config.yaml
hidden_size: 160
n_experts: 96
d_shared_expert: 0
hidden_act: "swiglu"
moe_layers: [1, 2, 3, 4, 5, 6, 7]
router_cosine_scale: 20.0
learning_rate: 0.00177
beta2: 0.98
Below are experts of layer 5 (counted from 0) of a mixture-of-experts language model. Rows are named router (the router's row for the expert), down (a neuron's output weights, with its number) and show model dimensions 80-159. Each number is 128 + 24 x the weight over its row's rms, rounded and kept within 0 to 255. Numbers have three digits each.
After each expert's rows: a language model's description of what the expert responds to. This comes from a sample of Wikipedia text that the model never trained on.

# expert 29
router:134114152100129147121157131096153129077122098123136124177130150111127191146165123139103149105128112149179103108158127132115113110134142131128131107114076164099152177144173130126156117129164085153129122122086123129130134146107153143104128120
down1:126140129153113117150120178107135167124156151134119140133135130130163094108078163182134116191122106103119143128167156135120142117115134106121118111134123155139091104178141133129106130147135096156150135119127117113099127142097125122151112068
down2:148131115144095134140120153161131106120122130113136124112156121119134108115131119115143141111110112137144147178081149131149142144108136153154159137101123126150201129096150134111137181142117137091107148132136121132086138140145132118153089094
down3:162135153113118123137122072071117155175104179105165107075131133109118076160127141092093161134117130129104084139143068141110137089107164108142103156107098110097103153083118145146179105106112109141106118159123121111130140136116129097093129119
down4:099119109095111176101172138144114108116153100189119101112090170126091159095144139144097067173146138140149152117114106125164130129137170108127123136132114155137161101145134115137117141116128110117114108069140146115084132129102124161128128189
down5:061119143102136132121166142131118171126118113120166103129107126148142119165153111144150108105130113117093121112142123128135098147132122112116142102172170148159125121155126149086090146184126096147139140142123103142152150142130117073135132091
down6:156153134173101118157104166133125161164149191172162129137126087137151108106098142113132151139124106111105090126152157124123141144149142147109108116108152116143139133127131137064145153139136133141152158174170166127147153108066131105140101096
down7:116151184154118150140145139145144128153127108114120115093119156111094164169118149121117147134144115157097107144146124136152112126129129149105139080131080087127135158103131127149160121107120121150142156188102144105162129189152099134160147120
down8:122104143183107119158120097121121114112125108140150115140112123104112116099132144108137137143125135138147124086121059112124143143134127134156147101154133115156156139165080111144080145108112083100118095105140134133149112123159129093138089147
down9:125156117153123178173147128103145139152140151146142077091153144095115135118123145131131121130131108143116131105161125127140099107123144130105074135091122094141177114134179148119105122132134112153138142151145123119107139109102138150124117139
down10:132144151147152141121149118139135077174121184131134105129121135158102145135126156146181142133139135104161117113125108126095130115123089160116106121156107122169121118127123125107148113133183154105153130149141119090152175106102122139095107113
down11:066116116137149127139116123118141115144145121145113076147140139157159142176143151077107136117098113130145112117130176127106168151111115145079132095113117099161110130102134143152128133124135157133154138129086105113140105105099122141118123095
down12:129107124138080135130160138091119107126143133118161149132113109090127137163097118113148146143113145183152130102109116098125132119098087151140133110111173139117154105153146148090149129137153164107116117168146168144163122117094110104113122133
It responds to: Opening stems like beh, poss, author, recogn; "as" for roles in cast lists and football positions; blank cells in sports tables.

# expert 10
router:116120073091141114130158093135151137119146107109152091129159167114132151157167144068101088136134129163144118125137099143125134070170159129181130150119109113143160122103143138098119126129122099146094083100121143131116069131132157147123141108
down0:152149128147128125152130131101086160131136140128094135151121098109110105125103132134091113168076126122150153119109148141143098102133094118149143073112137124109126147119119114128113151151129109109071174138157161127176135151123100170117107099
down1:115144096132120173131148110157120147136149151135092099111131136140154085174137130094125147112144149109090103137111125065140128112083128101108183118126160132118151143094112101129151177151101137109106096100140118149131102113152153125096175132
down2:136112146036124145107103108131121126102140101148108167150178142104160136114109139139182107116156133182126129118113112091171120139070089110103104145136121158164133133120133110143135111135133149099136147167125113125149176124122128118107091113
down3:120114184111141107170159162104090140140126148106127093106097153103102115115164132120130116144147164143143090126121124148080117083130158143147083125138135117136084113094128165111177151093150101162182166119146154101145143151124133176101123112
down4:155117141154128150128132113107121099134133147143089095142122111170134160106095122109108094093088131179147121100107121072100126139130159122107135158135175132121167154118125131144146097127085115145157102098115087092137128203072148117154149108
down5:116112111120159132108170144077153116140089118119137143152124100146189096121144166134116127125148082095137123128120129168091156133107121144168134128101130126151113133138129143116152116133062173128117139133101111110104118156141165146114088110
down6:158123144125128102135112135096124142111146132162127145092149099110095154074152146152122110125140108104186110073171085092143127180145127151144135111135106093161122131119134124153115097120164129186141131161091102135149078148142109104127137097
down7:153138173122109147140143120122148150114103161165171171107092133107149077151157164126151128110133108120115101163141204146127114159132138107127106114135110146147070138117111123160130118142154173133157108141174121126133126119143128178122132100
down8:111133131134106140152102130138107145103159106106155158156116127126150174096126128128148090099130126153132129121120162144098119169116135155091096130172155171105120119089107088129129137087128135115163116120100131157120136171136081161162135145
down9:117159093144145108121141160089130163099137093127147122089112136136177099144135140136145091121152168120191123146132134141129113062149142161162103152141122134101186135156108181121144115152127086157093140102144140113134106131117105149104150166
down10:124155189122145134112112127111120140147115134132139098082124085069149127086086178114094165133139103108081154149098114108124115119109121123145096132129089111139110171141130130111112132123122152122107128122139104144141122135087145115159110153
down11:100105134099146160113124129172110071168124136120180106129139118120133119146151153166088150142172164137096159119140095146183117130139118090146149172122061171128169162161131112135144149109125131117112148141145105132101145083087110140109119104
It responds to: Single initial letters starting proper names, mostly T, W, D, Gu, as in Portland Trail Blazers, Tasmania, Drew Brees.

# expert 37
router:137091088116155141084121110130157113113114122127145125141142125125143129142167172134143144129110147163152121139127073074115153117143136098136138108098134138138180161124128161112124138145128122126093098169138122107111124153111170145107126105
down1:124117094118133159146147148106128113137091079140110140084120143120122097173116083112111138141154168087106101109120105081158151140159143187088099145128082105110129127130149115125145112127131166091129111170149124139151184123150144123078137148
down2:097132105152099139123134146149108131130107128071174121174110112132147133119085135119142114120129160084104130150134172159133119164121167145131172158102112117126126121147136187154142118108116123087163164117133117137142133166153150140139111081
down3:119143071128164135165141094140156142126145116128136127187151117136126143104167153106118111169113147154114132146159123098112108139143098116138115134125137154100135119136144115125166164142160084155127124133135142115165133098153152097094117155
down4:141098152126113115147123139121146143169123118111118136110101160131107083164156109112105174095087111098129131079120114157129161130111090137136176073142161134123165104102095106149054133153149124128151133117154158165148141152093113107131139091
down5:137072152131129125128099126106157090126122120163128105126148136167117167081102127157149139109106113106097092148137121112086127107126113115152128130107130112128055148164107123149127099111099071154099116099085159154176109163118114116118146162
down6:121140154142117124124152130138133095145118119139128180078115182155092158130106117132103079132138153060102090121135132142146122138147112155132122162103121152145145112141154161100095132127167113136121130121076084130107145134088175129138145085
down7:104156129085085110091145175141117132113124105093119124137152154131112132098085153132114158114151120128124122111144136154120127148138130130180112127149097152141112144160103103143153100162109158133126182147122141171146167125147122145092150106
down8:156115157090155154146133098142147087111168084112149166107150141114152173165148156117070110110117102170178147084129132157132118138165149159143109123127113154119090145116167159114095159131121121141137160174124102130100117111106120122163125066
down9:168098137157126129104137099128141143146140155121128134064125111101078138148153088132188103146128143078153154095107110105157120167160124141127113153142116145078129113146133122113107114084139118107106114173178130125136130118139167101129161144
down10:078133164151157113101164146130150116089140161135149168147113123141138096107129128152111143133144163155118085121131159128151117121111133115101107134103151144107120120132166126152162122140146068129103096151099092148143102114171101127176127141
down11:133131137138130140145144103103127154114143142098160134129118136116120145160187162143157076110057104106115115123115124139147097181127108119149121126116110151133106133153141141147134170122131129137100117150152168173116134108103127115083134140
down12:115147097112122111118110145126145125142136120136116161235107128123158121128089095149123144162143153168083131151121164142112088152104126133126127087140133148144157122149108135132096131104122169113129123103157111159105130135138083137100090094
It responds to: Verb endings -ed/-ing/-ated/-ized and participles like used, known, built, often before that, to, by; e.g. claiming, asserted.

# expert 47
router:127113124126139115123180152124147124087123053171100151186147144137124162097165166111095123129133130136123123150108126109121169142175135104143114097110134143135129152116097107111109130120146101101122106123172130141131137135106159152123138118
down0:074153088148123162147151120128140096081144080156121111112150100161094108156104135081133143125070125154106132145119106141092104156109165079125079093136106110124138108106141119116117151122153142146069113128107143132126137126136174141124122150
down1:169116148115107128088117116106098136155123094129134124099102105114112165155142154119127141149135176143103126166133088121107109126097162149158123132154090156109092146118127115176128104125198128103152134181174111107081116075138111150164146135
down2:138109161140130116130123106095090081131098125104159149140140155104108124130104103141102123111083187147167077105118125153131066126121135065109081146141121126159093131144104151155134135113104134094082147135142132107138154094191135144147130135
down3:125135132138131132106124136138114162152158176135127138169125138089099113091148172173148135114119119070121112120141103097181131127136143130150097087138149114145120100108141169138134159151125134112102165114091153138125146153140120077171100129
down4:100139183107160144123112135148162113108138179093119157166147150120108126080138083164129144121100165104164121143115189172140128112110137125123149179135145117137124118136141151101122153121144099121107152108134120166097133123179112120174109185
down5:134120112122135097133151142135101142146150096081160138048135101131133117150122130133153107131140148098130152142137138121143146116123104135112170136110113152130176084149153132081082117157144158128118168131130162178143137186133110139142140149
down6:115118116155150097135135133139166106103104139043118130109140138140161130129154179081120111131118092103149098159140154121145091102146163075103107126152101168109116112142114117096144169122114113088123126075168130126137141176157122126143085152
down7:146115145154112133119086147104121117108156089154152187121140133142139148109150116132131133099116101104167117157099089153119123136143135148084129125165166094117139136118123132130126147123167082106128164166110137122135079122105140097095094141
down8:108093118164149139157169104132138104105110096128147094149131124105123140120163122168096137102141121132136112170132129145118116182145096185134127111158110168150094163123129141172125142087147119139116141096161117129193121145135132111097127143
down9:108136133101159151152109147062142113107087101144137135132175131120142143151123148142113132113121118103147092142125095105112103143159177123110121144122138133080127123143179107127141186143116101148158139142164130158096105118108083128177120092
down10:107121120134146122149093104140076139113175119135119131094135157114129114132156073100105102131131157113142129112072096105182095098115137107110158159149147100108110156139071151130087153118113094128105151064169144149148102092124157117124123120
down11:145092124104163108144161142124127166145142155162098167121161129133151135134139132132127133131129166163091131131091136102095134127154132135099132140121119155139134102132126078145160145111099108152143153106129137128135128178131093192136105126
It responds to: Letters in codes, abbreviations and transliterations, such as ISSN, geologic period letters C, Arabic or Cyrillic characters, and split foreign names.

# expert 36
router:150086101153152113151121119155159097120127103120133173149150123149082110146130134071138105151115110106147100125135103106146150111136128116104142110132104120131176129091143103136126146138172063104139089123129131119128123132087151129095131121
down0:152128179140104099130118109099149147128111160158116149103154125148106139176127135095115106124174138120145133124158173146129130096151138079136178147120157120119104147130119139124121136115151139136149166097140086164131113194153140121131102143
down1:135116158108138120149110136125101115072137153109165142113152136131136083105133128107139061119093115124127130159174132116129109128131103078125115157137153116121133093126132096142108147115128137123109091154107116109152134143166119128147122099
down2:153172137098127113117152134136127130123151119123081123120135174133161109126159135120105096144184124142117087131133112135179133130115128216081106139153153107139148152105148143099108116150131100152145130135147127121143150152095130116133184150
down3:155130116139167102136133154132117147147127114164118128111133123126147123124143128137160154130089110193092146112129114145089154103150157118109159101108090095151104157145156137129119102142155166122142145181122117155131130150107133135159137135
down4:111136097149179155130107145123130177115101117135104125141134143113094157168158091167133099144150066128136162113123162129125159161097197123112139103129136109155153137141128121142101164112078158136093147145130142138123103138096132090163119076
down5:182095123101124115129107158127144090137118122150146138153126105130155126132169163091164113120136124168168140098163107146117145140161135146105123152093128135116145092101072091135120125091145151162102125139129189164117124106127141109127120086
down6:104085139130126189143095157111133146092122149157108142159108132138181117092151116103117123096140123187115116139122134139106086161111106107153136147124149150111137138123152125132091152166124149123158099145124109099137135155092147127117122125
down7:111112129119098161122192124102161095103143131108161140103099126134130147112122129123144123122108099082170173104104153121128135092119114127134138149095130126161143158140151142113144139126144132152111097120139128128153116117145140129130127105
down8:127118117079116119140081129115158139142124124121144120116114150144198119095095124135114158103143138143156131134137107108103116128156113127136180128123122117123110131130121110124123103109197108108144122138147168153100132103153185160133099162
down9:154113166096137160172064109153138144108127110143153125178134153139140158087151105107127143078117124138119179140111139162134084125115098079123142118139104132116122152159100124113101098132163174130116157122201103093146146132148160163145130108
down10:189106141139118116158108109130126117120098096132064120108135095148130175113113084137147128090130153140133134127092107113129142132140148080136173119122083164141110188113099136148067118142129117094124080133082112128094136175143105110148132097
down11:107092134139121128141083152128152148107126118143158125154099124090118134166182122132132145140102127118178160148092129120076100142096101095093131148126199174122169127148151134133088120125105118123160102108110109129152157139149100126145093104
It responds to: Vowel endings and syllables of Spanish, Italian and Portuguese words and names, such as Girol-am-o, Formac-i-ón, Pueb-lo, Colomb-o.

# expert 21
router:186138085155143116124144114138119089124117137120140122165123135135091152135122141114126142160140197127136111112137091118131113107145093101136125116108138146142143134112159113158131124138126080098118093137132094125166113193149108126081075151
down0:143144128150118144117178119146087124134083145172118167134112166153128127104160117124141133126123110175125129111123147129115092168132129122150129138115127159179113103127138156127143132151116111130108158096081117118098094139130148123090095128
down1:118094144119096118133120132141119117129121143107173085148123194120091108124127122100134145142126129101094173125107158089090100085092129146136122112170118090078127148147165133114101084104110117131110153167142108118145155141152119159137135137
down2:132159145116144127115144072134090127138145119089123110152153123105102110123149148176156102160100133145142147092139138104135157144089134135155154149178130127084114144135127148155079143135120153134101161135095154113099103117136128157140147169
down3:086099098115101107122142119120161137085148173126128173111091160107152113173122103111105135137122110073138137127132144117117108101144069125153178084110082121122117147118075129159172075112154117128133132099119134133108169156137129132130128114
down4:118131097136098098138141126136112132089113109124116118103148087138104104091095101138127133136059142122125150108092111157142124107169104159167124115123114101142150135156115118123116157122124167086125104128147130169098149085126106110154132174
down5:121133112127096128128122115114155120150130117105124100068129077181098099191119163148145128099141125101126169113148121094112101166125137123104179132155135121118144092110143164143161132112130135133118120087151180129117148124162086102145108086
down6:159073083130128115123144124132110160101126119128100133095125137122135084158146095150138129170139148144134139151117125133166091145123113102105144158120177137142148094112042126106124138142124142165140147125160136158126119122108136120162104130
down7:149082096108154151104166083071116122134084120114125129197113151118111130149105100124166154106127090172118116099119105114113168129152108183153112168144147133125151126145133111122106120129151137111127130132124130149151125108133101187116143103
down8:135089151089156118149106133115101114124102118184111170127132117159175133129155107141164086100121125099129172199134121123127141112111140076093129076153123143097115129122094150132144177134127094147114143105105121118137133191162125163128127152
down9:169134158144162177133134129124154159142108120139180130205134128154105186124106116145135119118161090194085100125169126133112137124164116182148148139144106140145119124128101101121191124085129112137147143136121130107129132141166115122118175154
down10:136127138086122165138145102086116112108134136103106137174138111112136153140094117124124133089142130215168136152152143118142111137127120130112133156125099157095117138126138131179099116110151147136116084137136127100119147100149113191109149085
down11:118152128132083114117124137166135092113131116116126129087130141162116070091146154110132161178106099088121140124102190133113109144122100119126137114150137108150125124121136143130111195113107114111108122103104108141163106140104149116143078150
It responds to: Endings of town and club place names, such as -ster, -ville, -shire, -ham, City, and Angeles, often in sports or transport text.

# expert 15
router:132109109116122142099158120107098149085119142114097131190158119186111128100155140106076120113136133136157127140127114152102137136161121158137177125075124146115131154124154124127155111166118116104116095094140160152175129131125125132114103096
down0:112091169117155098157135114126123126104153170104099112069113106191135108097160093146120124130110134117147122120115131104077122173138125113143099145133103106105121151110115129080122131082163121135130129121168164120173131122112128161109141111
down1:074154122172132138118151106105141088143157083162110120167138138134112126143128129145084154118134124146140131165107118138114141129155150152087096179139160124130106150151148174151150142115122125156096141119123113148103123069124125128093136128
down2:135121095152121134090155119141099091118113142124122153091126126103145110123118142110137113133168134096123112113117151093126136113128115146133116125109118099106152111086111096125099132097093112099131146134119153154123136169143126141203107058
down3:088107103093135136090142127102153157105152180146137143167163161126161125106091130143126097097150165143188115104105149125144145142138117146173148156186115116070121131133118129140080155115115150100151103124100139139149156188113150139141126153
down4:137139064172136143097184154126118120167161127147124115157088081123098111114166137149136099129165146131122117120143116103122111161164155156105120113109148160088129123167102128089143128098136139173160148163166153107130110113136174121130178141
down5:177107143131124097162111135082120112108114130080136148089114129135124174117088111125134110134129114107111151114091119105149142092122111106181142149111090125126081101150077119113114099116139130113089125154126185153141152124184144147123164126
down6:133098104153159151133123130117106142146103118132107113099144123128108186169147150147111111153163113163122143131155128108128158180135131138157109114114118134103152131113150127125157102128064159088116145118107139120139136101171140171139107134
down7:140116119140111134113150090126091113143121125114069133155114126127141150164117098129105121133160111122103151097100126132140145083161072138130104072099125121158143112139138162133109114131112082102128177103123151151112182175145130167160116118
down8:131083107144092171092117154141074079143128096141122181148106144174127122115185113115099111102089130127159145162135145109115134162109111129099100215152151109162138118145123153146077117111093121138146116138112136113111146102150088152170141108
down9:147127077071101123136134153120143130136142077153167105145132082103160149149153148095149117157112085114115116174130110119157123145117135127159132140118153130145122162154099100129101141144175148114135110083137106148111122132176154152089109129
down10:123104135095118135135147139133151100106154099084169151124098104112159143141122105122154134160091106131089142150121193128136118148129153087122121165131145147111131120170103116139147154120154156089146088095130090071124126102167093127146129133
down11:075165086116118137137154135146122111117166111084126159159090146127159142151140091121075126103138133149125154121122177134126088094146156113083139086148123159148151106159165146134151118124123137142169170125143138144109097146104144085146129130
It responds to: Capital-letter pieces in country codes and acronyms, like GRE, ISR, UAS, plus the pieces R, r and or inside words such as Mallorca, glorifies, Viktoriya.

# expert 53
router:104118118103164156130179113135155107098104079103147143117141126122104130129178151096149125100137117147128101168109113129133139133131109100125149087139097128143120119119146140156124142139163135109159089093144087090186123154100119179108146121
down0:172106126133129094180066092079159109141136141134143159174105106097147119110115122118169107150155172187090075120108116158143103104146138123138128116090143134096111137121117099131116125135098130121094132095155144073118111152106104083144103125
down1:090125173143125152121119113121151140092126096115120160115122159140124097168072129089112126138114136082188126138141156114145153123164157092117096127161098140066159100125110128118150155130130134130129098159137149149145105136095153149127125098
down2:139118138148132129090129107105134137102145124099110093170149105147181112103125086118127125138170090137120121102130135160115130146148092099119163140088140142140101142148112110116094146078136114132156128112105169068141105141155127109137140138
down3:133137123118132140109142136093161111147150145118112132092136126154145096108100132133088147100086098120132110140153149094133140168155158140095111129138127098115130084148137112107123105134141132133136099158137187125179158100131109133154117139
down4:113112120140144113106169135128088101092145130131120134098135114098155088149133120107110126103097067092133153112131141131142112115148131105096118154132107121117088109132111180185100156135129151127127119115129172106134102097101106155163139118
down5:117111134129150099105144143143122122162081092127095117133099121095076130131105148077131104123126133139104098123109122146168150139133114077195133134169102093127129107132129128134127107156108119079097105158156115101166063112093109112105138143
down6:130161130106096109096116116135110124158134179135174154129103090171151176088136158123136113104123127148138143156127132132138140113134120128125147136106120138147103116126154107135160121127152106103146161154108081174155090142122131136151117082
down7:146112152121083114167128099119148109104149118144130119100129145140123100100141107140125144138111161096155143144151131099137064097119158087102142128104215099140152163121115129139119115099191136150131177109128097116132128117141118148116140099
down8:157111128128102126175123153174142125120093118116125130201137118076072132129171141088098135120124128132121164149133139101095115161066122177131099115145144140140143150142156125165142151138116156129117156151124124170127129111083117120125166092
down9:129149130121138167166113101113141157102156138081155093177144132108143112129145102115136111088083131139129124158114135129136186181164147106131125128136166136131112155200116140142122108165116112082125153131194157114094130153144144111098130137
down10:128197145139134144113145097146143136152141139156092112104123167161158128119137130164135155125082125158166144138154134069178121131127135099109125139137106150124100102134097091147111092099120084111154118121109116105165101087164154143122134154
down11:145144141148111151152091134142127127126097120082137121131120131181137108156137130099132157130136143126164118128127113115126142152090072138065112153108115174114124145145106111158145082147112128148128138143111131119107152126069121117109147130
It responds to: Word-final pieces s, es, as, us, ians, ions, as in Bolshevik, Plans, Boys, Neleus, often ending foreign names.

# expert 1
router:148111106134128098156172119149137100112127123138155129132119168096106128163144123077117121085142125137174156117100102144130134107172135110137100116119125110151174169143168141126155143140126097116133095127135117110153127137061152176113091125
down1:135113145125146124133152103147144080134092160138148120110098134111142111172144120133106100121106094119111140134128140120182118138146092103103147106094133141120075139149116161115167120127107124096106157128075157093128137118123125152110112091
down2:129121074146116108087114148106137127151132137097146134182123142143106141125119147135094143172173131138099156091104099146072132116131118115131115122107093161168136141103115077154088127137096132143115149132174160154093146149109131092140158182
down3:111121117076108125154127166168141114096113103139129164141115156090136143158121120088119123157100129135148111096128136172138083115104140116087159072130139140100142109138131125103095165138151123154146133089125105162155142126114120169144127110
down4:126123110156129117106108129097109126100144141114078123122124090113114105131147143130099134141131133095147106139124161165108100164102153122140101151095148064143154075115119129154131172155131059125129135122150085148144092155139166087121163162
down5:153119159099118146156100145118101184106132101168147113160095113136159143063145121090094122159114124119127175145129124141117105126131086107111131125142135120139160118119181105144137095102124117156086120096135120094132103154135127174057132097
down6:132169129131150076099182129094101108133115150117135128099109151124136167171137107117125078121120108107111176146134142146124125136125138133112123088073109086136106160121100144094109133123073155109160136053135124132150126119136137128130119115
down7:103118146135164121152163116131137098118151174125152112101151111129164112124112113135145127125161112101132095156169113109146127116118131133151171120093102106148153118090066119079146105137132108095136118101169139117137142142121112137144141098
down8:134093113135096097108150174142123156069129137152183133142101118139129118156142098086118151120160112133146140135121185143165151129105153069105130126181187111123146093166170105143106163132144135146108103124127124109161140135128113139125128166
down9:132138142146155080144117157091128163124090148148119173086165113141134136049119124132137125127164068107161139087084112129110159115112112129148052146130114109116132141158124120162115160119138113137171120069124121123123117087104116135140097174
down10:125123136148093149149109111095115128116111109120148117172169116145145156139112110114133133149108169112136108170137138103104105095119146134146137125143086099111116087160165169138114096131156130144135104099112130119205158161112119108136128121
down11:101135125126144103135093122111179127148152135114135127181118153114110135134135127157128119129118102177121101150095162120126100177101121123118135161131126154078089107150129170108124130116154122101117145094105102094111138134156167141123134081
down12:098139147121134135109136135128124151092093092113118131093139127135124102150114104131113164151084113083109114133129142110118165147115134149129099139147114120105139146119106155126158113129137170122109113123158104123111164126133123120135082154
It responds to: Word-final suffix pieces, mostly plural -s/-es/-ers/-ies and adverb -ly/-ically/-ively, as in programs, tubes, frequently, alternatively.

# expert 39
router:120128125123154092118131127147120154110119112131084136176111153128128128142145169127098103141147114126155122124146089125107197112132141104149106108063095125120123110098107144103127121165125068122127112099159139110120116148114138136150116079
down1:113110137117059118148131145119156097106073144093111167116165097129154135141112164136132099095125137075150166148084133107112082153146087155149149108133098118161089147159119110136140138186139127095126125123111117151135121152140085150152110119
down2:139124106163124119132133109111125127140111120126123138093139093120126138117115138177159127098122120109118109125135157093091142126190173111138162111129103146160086158148140119105176173130100123091127138139106159122138146147122113126165174137
down3:087092127141129143134139138129094083154117125111150142127129097120102088118135145118133108118163126129179090127054077134131137129106105112150111149074124133117113141094145142144144129141159113136135127120115151141119122098165154126148161108
down4:058174117121113129155124118132164161128117121127118132163130162162096135114152153110107127130121101135124128086083155124186132129123143107116162159125171147116126108117157175138124144112171136095171129135155146124153112114110130148170117125
down5:147131159087122138196139122142105163147172102127128100151116128169151134102122140153134157125125136195086102107167124152182147125123122106147135102125149133107133112125167110115075134129143120123075125157099170113118148138102157152120134158
down6:143125127166128161109107163154141115128118132095168157115132141100150182173111145126124089138125125227108096125109116158124098146133142091160110135122157140122166121099187125109119102116116117133141142134139133120130123108144120099120073094
down7:138114166155164123155156114119112127155118106110068105132095130145130118133140124143111151114141164136133135146123114103101106157169171162134148111065135169150138108129080101139148142104130105135102118127132102107141126142110122143123148150
down8:145149125128135143124098119127149138144144121129135096114162124058118130146141139120104157140090104166140161115111151103148184129128134132153133152119098154087140155167118139154130103186155118144134096112131167139114142113136094143105100129
down9:177147139151151150140118126135107104171143085128151108152171153092099150145136072145137122132138073081144147106096116116186130126119148127096142155122147086109104109147088115143078123129095162136137132141167107153080118142117109149157119129
down10:120096137062111118095118120181121127067157102154125114143102135131150118153147127147139128088119083170130123163146130138088135153122113133138136121136120107141129132139130132166082112136126112098134154083115139165114125103093113114121102128
down11:162086109133075147076105123119122149134144173115132133097106151123127109117145149099125126102135109115158100148140107170111168114146097083129124167095155071113144178138107136122138108115087124106131183100146138127100112145151119143083121117
down12:123120106141146129163160127170158131161147135135154117136096161121105137112134099138148174191124120167135139124097125123171140174104137093144146128103135148101187132097172169112187149123134151102158114150131123152166076109129134126141145106
It responds to: The word as, especially in as well as and as of, plus adverbs and linking verbs like also, such, became, remained, still.

# expert 18
router:159088100137167107122116098101158150115119134130134172147126157107086132172174158107110150141143161179127117123130086150094147109115157086144128128147110164140150159167093165117106117139148135114143135141144123117167101164157132118131123134
down1:189111091109129101145129080116135130120144094143154181137179172108125116160153145181079152124125116151121131128163111125104146128148123107086119148129077153076136142137127146112127106134170148133130129179089140133150118130143082144117121135
down2:122133100142137123089145166141143117118123074126121117147111124165142148129122158106182143104129136146129090167127126134167138140151141149134143136132156106109127108099185132115158155104163081154128101136109151160102130158137154132173111122
down3:118110086147124117150131136107126085118150129137129186159179158144085105158127113108088134105114082153078135168140093134111128152078150118161112159131118166108104137117108101148111128128123138082107146151136143139107145141131094109131102139
down4:162084119145129139123106125142161110103110130156129158142148143121102119171182085140107170147110154105073117116104100149136137095092122141145121124130099141151136130121125178125053073166161145105161150126157114111128092154138088106132146130
down5:155100110141123093122131102127092113167097066166110145177137103198159138111116148103146131141131145198127113108184160143127108096134139142124117120118111135139103131122136083161161153139094149120152137156089155140122134130126113159149114102
down6:092109127117145141101146120114132142157138137128128114126139121121133170107162085112164120113149129114106117152116164119128133102141139118166134117094131120102165170089083115123119120191135105141144145132142130138122080115135179108120155108
down7:109125122127115176110193106132116109147125133149091131112109152142133145136161100113153100117103158131086150116143105120124143121138143123105138133146164119147129117114189134083151135162121111138140149119148148138085105132135172091123158149
down8:158115121143107114168078110117097116130131162085107118137134141128117087151098162111111142189123109106127109131149143149099107164119085129156101163110097149117113107177087089186100128109145109112089123137096140112139147145135103129104118133
down9:198140146136098124170119126117121117139147045162095108114091133157085170148148162146112125170159104141112105137142111121161126143146154145087135109123084141137117117150151111109117116110125157120117116137138130126083107156110118115107131123
down10:125111091138124153159144143090114141108105156168124161125152113166145117115117153163112110141114164135153162105126129133146091138157136119056114177102140105117113156126164127117137149114154111097138130115103168190130113115142117102128147106
down11:127149141125114104132104156174116133160167126132165124130128106123129159152111078109139148182116134112137087160082115122123101117153135151131140117134174119156112209111143144167132100146117128134148117129151131121073160116135182074134112130
down12:109107130158123162128083112131162125104125154141174139122125118114141103117135121116121134138096120141100125149123102116104109133128115162103129134155052151119147139137094124167074152128132129113137102164132155132108150123120092117120125157
It responds to: Spaces, digits and line breaks in tables and numbered lists, such as years, rankings and squad numbers, plus word-start pieces like ag, prot, rep.

# expert 9
router:126115114168117121145141104162117117094112118133136095186123151128102163145132143084140122106148145128133124154124108118131136145167123138141145121094154146088131123110126124091141123140160105131104091122119129113156127124147159130058112120
down0:126136152084161125130127140137087138137143133160134111118137129146115103087174131142135115138101127154127173106147112111096168147134105116127151109095122086111136120116076122119108107132144138120090135134118158133152083170132120091154128137
down1:109118150129117184108113084132100150094162117126100163129110183117120152157114114135119142073140123099112146176116144136111145082084131135138155164115124103076140170127098108138143140120143125139111112137141109084152123100120144164104122105
down2:144104147124136112105099147143146130105094154125086124087119146093102123100175099156127164134116142129153152127068155104183116127143085125122107133140102146107152135107100172112101131168115126109204139137106100108164086085117173143095119085
down3:115098117119130123076106151102122118107131139141108107119117144147110108097090080129125128118142120092169108139119101137180135142146092140133111123141107120077146095112106124160090158118119168146118125141090110144151149126143156135165098124
down4:124112146096146107147103176133098129132149140133119134197166130128079133136128130158116132162133130170137136118104128113101108152152098126171133119124102131121093159109095189171131112098148147120143103164125165120120150086113104127094191123
down5:098069116139144162146133145132118156108121145131069126091115085133194097102127131151156166147149133121105117143151133155123145117151138098113189126140112118127164115141065092128162140131138128094133097152109113103150084127101116109118160124
down6:130149146108101147117143097106147149166156103147112134125150135074123108112106123155116157124129132101095168155134126146127100153148112134147180173120138169114118150131143143138134110106150099151137134124134149128092125096115117095111093106
down7:105136136113132139080135112142128086122097133138116127110102102084129111141103123169156125092107134132118117154136174100138122128107162136156097104120138136123126141120151146115103124128161142100133168153094114144134083104158143089137120143
down8:138144148171044115137131096113140114138129163155136135117167141106139115156118149107133106130170139143100117157104132122074097126111115128131150112143105188139092092122099150116100153150155132102052126160143134090117119103104119131119118109
down9:115117129122157117124153129146144127125075127116152107102142079117181149144155122130131092138128141134088100163130146146112139096127143159100133169105162153159080137112174115118110132085112132143136149122126149085133116128148099127106098101
down10:178118149147115116111089108113162123123122164111171146113116132108076131101134137125107127124094142143104175120125119161118111094076152118174087137131140158098126139083167143103109137119108119177109141150131159119123100124162114103109097132
down11:133133150132144104136110103116133175094162149152153148125121147147104138156148123136166125140127127134169144135118074129089112106126096163125101140159113122144146121112102088172133118155111132142141123152108131110145139131071152111140106105
It responds to: Inner word pieces and name starts with c, art, pat, mac, per patterns, such as boy-c-ott, Art, Pat, Marc, and table pipes.